config.yaml
num_hidden_layers: 11
hidden_size: 384
n_experts: 16
experts_per_token: 1
d_expert: 448
d_shared_expert: 0
hidden_act: "squared_relu"
moe_layers: [0, 1, 2, 3, 4, 5, 6, 7, 8, 9, 10]
router_score: "sigmoid"
normalize_top_k: false
routed_scale: 1.0
balance_loss: 0.00209
balance_bias: true
scale_expert_input: true
init_std_router: 0.0149
lr_router: 0.00104
vocab_size: 50257
norm: "rmsnorm"
norm_eps: 1e-06
tie_word_embeddings: false
optimizer: "soap_variant"
learning_rate: 0.00141
beta1: 0.95
beta2: 0.99
max_grad_norm: 2.0
batch_tokens: [16384, 32768]
max_seq_len: 1024
train_tokens: 325700000
max_steps: 13658
dataset: "wikipedia_en"
Below are experts of layer 5 (counted from 0) of a mixture-of-experts language model. Rows are named router (the router's row for the expert), up (a neuron's input weights, with its number), down (a neuron's output weights, with its number) and show model dimensions 0-127. Each number is 128 + 24 x the weight over its row's rms, rounded and kept within 0 to 255. Numbers have three digits each.
After each expert's rows: a language model's description of what the expert responds to; "comes after" lists some tokens at least twice as common just before its tokens as in all text. This comes from a sample of Wikipedia text that the model never trained on. Tokens count by the router's weight.

# expert 13
router:186138130111137120173078094136158118137139150154133133112116127170119142133084105131110139115121079150113193146149094122137152146125128127120156116116120154135075079106080072121186151134170163143081093115126128133177114145152126120119112101146155167139130120122168131136139094149072089101121138118143117121114112120134105175134128108112110134153136138114088134153111150130124091083144
up0:151145165130148168154141116121143122122143144136119148143136139130147112160106106113101131132170106151094123180177102138161147104115107126155099097112120115105097134149107184132165123136152131150107137116139127099191170091081106113123113134145146131130156181101114121079130144090136127079091113099144106102125168126117153143108156108109107109177113182161140099140146164091118115109093
down0:093098108117118189106128147159117128126097130156150146128116106118114133167131070146128132082153161098116149128107144136162097147131171137116132140148109129140081151125123067128106097129179121112129115099135161115147124132148132144155101123154164148121117162122067100168097135110161119168123140156120158112107125153108091096113168115132094156138118085144097093157149128150145134154114
up1:096110132193164110172099131175174074154123115131124100125122101146122153161104133124191116134132173117123155133154150171168114116140099126116166121132142139118139149122115155112141112116187133155112146156075137138097090120117138164112118129147108100142142112117140140147109146156116159136164112059112129142137169144106088162158141120109087141097179127137122086122130147105166140059142
down1:099115117128083124161140135158120100141138058139056155145150110163126053152169141122165099112095128112147114145131134136111134127144110134121165103167148108172111082103137149132107098099154109159136145111154085153135135148104109146148135163150148133172120132113102129156124141094087131141125088133101115128126135105089132122133132114095169143128128134113150133118119147102138118109147
up2:136153124105127099095093099126174116148120178092170120140168079102134111116127143085148144138124078162137115107121137158073147167118118127126100181135102112109122146107109085117136150151140121135141139096159129105140153118114172079144134154113145111120116129138136095109086143136102119107127164103146139179121116166167122170096141135134144161144122159104107089135088102136104105100128
down2:135110085141122141111133118104126119110123157146140076133106130100123141114158134128145140130161102162094107078108136122110113156095112099140115111179130184141136170136142131133115135117126145159129110130107100145106153103150099125109145125102131138132141110097115173194143140182137101159148120124091078120148165095119125134121112111153146117127124125111155111124093143121134161160106
It responds to: Head nouns after the
comes after: " the", " The", "The", " a", " It", " film"

# expert 8
router:099148138125136110094109074140133161115168141122152132142137137107106177171103128158130129153152165142123186133139128127130153162112171132124160122132112138154131102146110123115136129145111129133112121160081135127139126132157115152122107175128132124144125133097088140095095100155156106132148123115178156120099135135124147140169143110124111139155123143121105125115140110103144106081153
up0:159127147112115101103108159153156092172087151125143156095143134155129167147128090123098131100095149138119114136091132137102136158136158164103119119091087135133116129132136137129135141115145122102118178087137161108186135129109148079123139141127166124143061109169096158130136112146170071141136156130102158142104155141167144172175140134100147119155116130100144104116130114145120152100106
down0:136173124114087137099127101113136160126118124163162092144121137111145203119119173102101123143118118132162139098148150152120124192108123121153118129075090143133117108113156150141107104181101162153089172100120138118089144148143111124127172105128145109147084142123154131075145101155095170067119129136159175099138090131123159153160081150119139096108085120133133137130164156084112137102110
up1:126142108120149174155131061089097155167170165126145097171113133152067128111155102157124157135120132131116147092165148133127130144148109146132147160127120133129143161145087145123094128136116044122118142107151134108118135144138125136152107137127133127142142120162161152114092122139105142131126136064106166128091142111110188122104093169104162173126173137119128126093097150121108108115144
down1:142113135145153114128159146150115135122142086118119145112136116147060117094113151137129144154126148083106119143106168110147133114142119165127143126129083102131134113092091131197181101160118154130140162119124122108157121110133135141117152101120118146162124187142188081080067161118160149159140172140118130139122116112131149113120125142118117132141153146149107141114152123126154111142154
up2:121121140148130128131137119100116115110143103163151133155149123088108122153130172155146138138131126131129190110163149097094123152136125113124137112120113135144126109112142098125120069126077133156088133118141154124137110127131141073165105128127124108127102133139152100145120119153128110102092133215141132126124156134122105143112119101108141100151149087139129133109117114125115129125134
down2:153153171133140158142127128132137142139122122116128144113121171146125087133129119112093108133108122136159130106126143110194096150116131103137087158143146085119130129122111127162121173118138123150153132118139112157151160158088130165110106112128113165139134126087135138103150172078150187135120135116138111079089141108090140120158134165091137158120176110138107121116101129092109138123138
It responds to: Determiners and possessives
comes after: " of", " in", " for", ".", " to", " with"

# expert 7
router:135103113135123150116092137153165116161133126119151099123140130140072144122119133119135125112134149091135185131103090134158088121116198146123173140105094094136094115097117121074138089126166132107119097113095140153149130115118137091110127135134115151146133095121117091151113099137124088111108113123164098150117116109173096118139142172098127087194132124085107149114104135095101164155133
up0:128138144140090091138170109106109093129131114146135150150081143069109147117128141115160112104158120154100106135124131114096127140146085132126092127133143127140114143150100159137125109117110129147135119130118128139137143139139127152146118152102088109129102147147112105155086116125111149119172144119079113152176144159106147103121106166139163107082131124121161156155169148092114103127105
down0:099098170121125112134100125133161161118121153109141139107140131098121166093142146144136103135107147124136167125202113156096143119119123105114145139119186141122126096095146127109157128133110131131138106140151105100100106141111113132086119119090147162094158136197155120099173126142130160081163118119131136115115078137136124161127140115167123136108163139103106120123145056089150129151127
up1:183152121118148129130104155110149094121117100109141134160108172115052142136148145121135160126140097174084153109122103156108121144149116130166120078113104147097168084129146148091145133128127131128114113106147149086132166133144141143091092122118122139101107133151141155094155135138131142106135157140112126096104100175083146175120153162125145160158156129128157148161113116130140108109121
down1:107138133137134152157155115116136129160117079082106119099093089141159138124111115142158098145145150109155143153115111090130124127136143163139160099116120131118112166101096136124086118125089134176137114133114117111129102090145113127089144150124108136140118107099115109113123152111147113127047155114150113144132153113130107139154084124116123112128156089131150085143100130147081116119149
up2:133172146157124144197183132131103095131137152146117139113087121090157148112130130092099081123118138154134166124159120127101127150123130136140122140078074165115111144149142130131121112117132162161137101145146130158127200105136133136095158130108116156142106133107150166154140162103099132136154141109162153090180155103122137147108088143123115148139115144162167155128150105159110153141087
down2:125174086143118092097147093186108152126150185140150128136114155157131107126160086133175105143099097114149113110092128121074118129138120105146117124151133113124105116149114114182099138132101104118102157132093136142078135144086138128131119143130144151110116129068102098106148130128146116164168160140147138091106155119196135141139116127113157154163144145136107118111103129149097117117129
It responds to: Digits in numbers
comes after: " ", "–", ".", " (", "′", " $"

# expert 15
router:129139085126102080155093132141155153151158092124129143120099116141140145105108142115135162123146132090141186173083121140099136136111150117161163100147103132172109111143090067082163098152149123150135122120133113129145143144158128110124103103126084143137150104140105172107124119154093090089147161101139093128126146160138152135136124127117116140135152119070116141124140121114110143085125
up0:108102129101145101107160145118138093165118116130083160108145147136113127150163087123169116104137059111111169140101138113115137129140165131122154190144132120120124142100114127103093099117115126177130136151133130084141136110113126161177101120145126170108113085109114132126116159111148167099146144173129115135150134073109121139123133133148130169160106134109151133105127138169132125080128
down0:117149127111118114153133155132130152125080102148094134112111130118131150152136155103135129109121155145102130170150171136107142117150074168134132125168128085146167141115137116137135139110180122098162126130129152131147125128119155152118113160133129068147145143118134120141101160176131103104135141153132134169148118123158114143095117130079157127107156136157128126081143142107162159116130
up1:093145141107172164112149118118165160135184117121135124126115118176180118116065143154122123099061129077159125079152101142165124172110118142163150185130131152108133079109085141138162094128103113157119135124136092110125164110112154138136110144125119107147098101120106110118118150122113084132138126156123139145145091107145091103102125120111078154153176155155116140146107117100173103146154
down1:110119143118125124163139178121135151162172178165129131202153146125132113093140134120080134138122118129108108152123146166108113138163142134087147148141156127143138116106122154119120124093091132117122173077119085130109054156109140088103121112139163155092110148101162131114107135171163116161164070129140110137113099140126152095146141131107104120120103103130159139148143176094162098135131
up2:122083149127109163127154116148152146126102110103139106161106127138120119123108196158102131110123103163103152131093103135136102107137137114115170148113123143162133125130142123147172126136110148139117129111113146114113125123091131134138150149121146154131115116141149126138080132108081138120120152160143148101124085152125096106143156127117153123110135131136129139156144125162114114075138
down2:168176115157165162136160137111131141141168101138167107101147128116134137154136177113112107131154105147123147111138093154151095157177138137126134062162116111121132127143111079105131139153097160141140145109138138112113140147144142146114140106143109107103090169149129156147100138151091157123117156132108146195121106169090165163142116107127126132136119132109141130140149136116120141133149
It responds to: Country and place names
comes after: ",", " United", " in", " the", " New", " of"

# expert 11
router:129139106151098135122132069120104164134136170142144138129170101156093175076137094119120129181168119172144135110140155152128113179099168141133123143114110174174099114132148112102203111116131151106145120127131151140166135151187100105134122136089172159111116134104103164152105117157151122110141119079159150146119142130153111126106109096133140113160115130141135130130138111104107139166124
up0:108121117125129098142077154071069143168128131106161115134118130105098133111137088168135107160105158089127116120067110166162137106119090147110104139117094156130082143117139096116125084127129185081158107103113095127073139147092113136099131151161113159112113133133154112126127155180151154133159143122102152127130161166119064113110137093119149174143136190143108154204134114119114141121149
down0:109136164124148113112161126141078173096156139098109112085131125120127132123115140129127147129159110131198114149146156132119121102134132160121133183133145138163094113172114114053142125076126128115171158098126129165138153123115100130115142123146111040098122149138149119155161134123108149128127118111180154128142121098122094114123158149133088119120103137095159138093090094098096127137135
up1:129169115133134149148135121158124134141097121134157130112117158126128130131108148133101130139158113156104099168179178111074172091195163088124142120130126083118118140109114117123129119117163127090139138129149132182156101165136156125103116167125136147197157157148100133137119095151109123144119115151140128147105130101136097135128166162126140074098115118123134146141125089123124167112115
down1:152071139105148144140163142092147084133115139104109126086130116136123123141137141129161203135165149159126117148065076132120111083114144104116168118137142167183122119116135129138110178150098100147129119143157075115093117162137087088108128076098157079145138119145096123116151138132096143111125122118160133115060104090140075135111155100119085137145102119113180096089127160144143163175107
up2:082137192125141137119144163146139131164111112141198095138173121108137121134135137119148189153113146089081150148155113138138112122149119126124136125145113135139139134138095134103129115108120111113124116073136107160115107175119121125132120142129136111136159108126150110140175093171148145100090143142107113141148153131111115140142115136094154139133134112167156093163151104170145134129164
down2:121129137142191126085107175130126103110168134117109092165094117146123076139135153135143123124115141097159083122158127118120110108163133112151087134152193129152153097099145154143108109116152116092104149127170132163118141154123124097127064147135100141128114132118138128127100135122134129139142158085156114116153124108086159120130141143136141086138099111120097125111154107133093157105107
It responds to: Sentence ends and bullets
comes after: "\n", ")\n", ".\n", "1", "0", "2"

# expert 14
router:159127140125143173167117103107137137098158133145119140137129114158105132119100124144100097178143067138126119147118118098134119133115114116083190133109114111167086165125138138104158112158191144133170108136141114140164088126123078130099149137117107156188130138099171099113134124139129163065146117121162127171176174160155117121138166111134122115135124132131140119127116160163137098098149
up0:115130148137110131106125106147143139156170107121110177101110166155129132146158089136139153112153118143117076122141081127096062149162136114131127151109157141163134130092126084084135161128129092160131103146133168121108139126107149148098126126110123172155130145132119168123099150094139136088098120076106128130160113151135145131167140078115112125115159151147111176159135125092100119156101
down0:107153146175085090131127145114107121130140081122105172118146161124137117130133150088175124132154160137123084111118156148099123150146133126155107110115126096153163111138157115109122136129158125153133112089099157123084106105121097161145138131142169108127123071120080131107110124096116154137096131146091130163142131120143107116117159107144121145107114145126157116104119180096141169125128
up1:119145121185171122092155174116136097128120108105121127158145112146082075085156115130164117128109142112138116143194123131092155119114131115158157149160121136141128114082121154088140120116122143111135118094149117141130103092126133145145157104147097156150111110111104136150074154115107155118130091121156095124114095107132093118154154137122179154135115117143112078134117117171120124120126
down1:172124156111148163120124091132084151115129116143128110166141133131140143139182155125121116129117115119127116145120167131105155124089128172140152141136136108118130095108134147106112145107143128095164153146121097128105100115118118144143132145127092120161137154123156105155183106101115111122119152151159139130140163129126095087149108146119138129174117145121137115104145166113161143127109
up2:156141159154132134096155155138102176130122178093110130121127182112147175153156112125157112123177132141132113129176092115130186119182122149164118106156119154140150106109118173113127148141104164137125168185160112148112144138080094116169127143142169095154130139155134153156139126127090133109073135140099132147124134141120103167096106113147113139130154133147184080109143131126118103140150
down2:147129104144117128136155105135109124128088145119124134147155147155166191144104112162139125127108131117131156108155134109166154187147101126164136156154136113136156104091147124121158074184089166149138122130130143104100106137111101111112104104099121107120083110130123142158099133156080130131144076140171137137129121119114121168115139099159143131122118105111119135105097098102067106125157
It responds to: Infobox field labels
comes after: "-", "\n\n", ":", "|", "==", ")\n\n"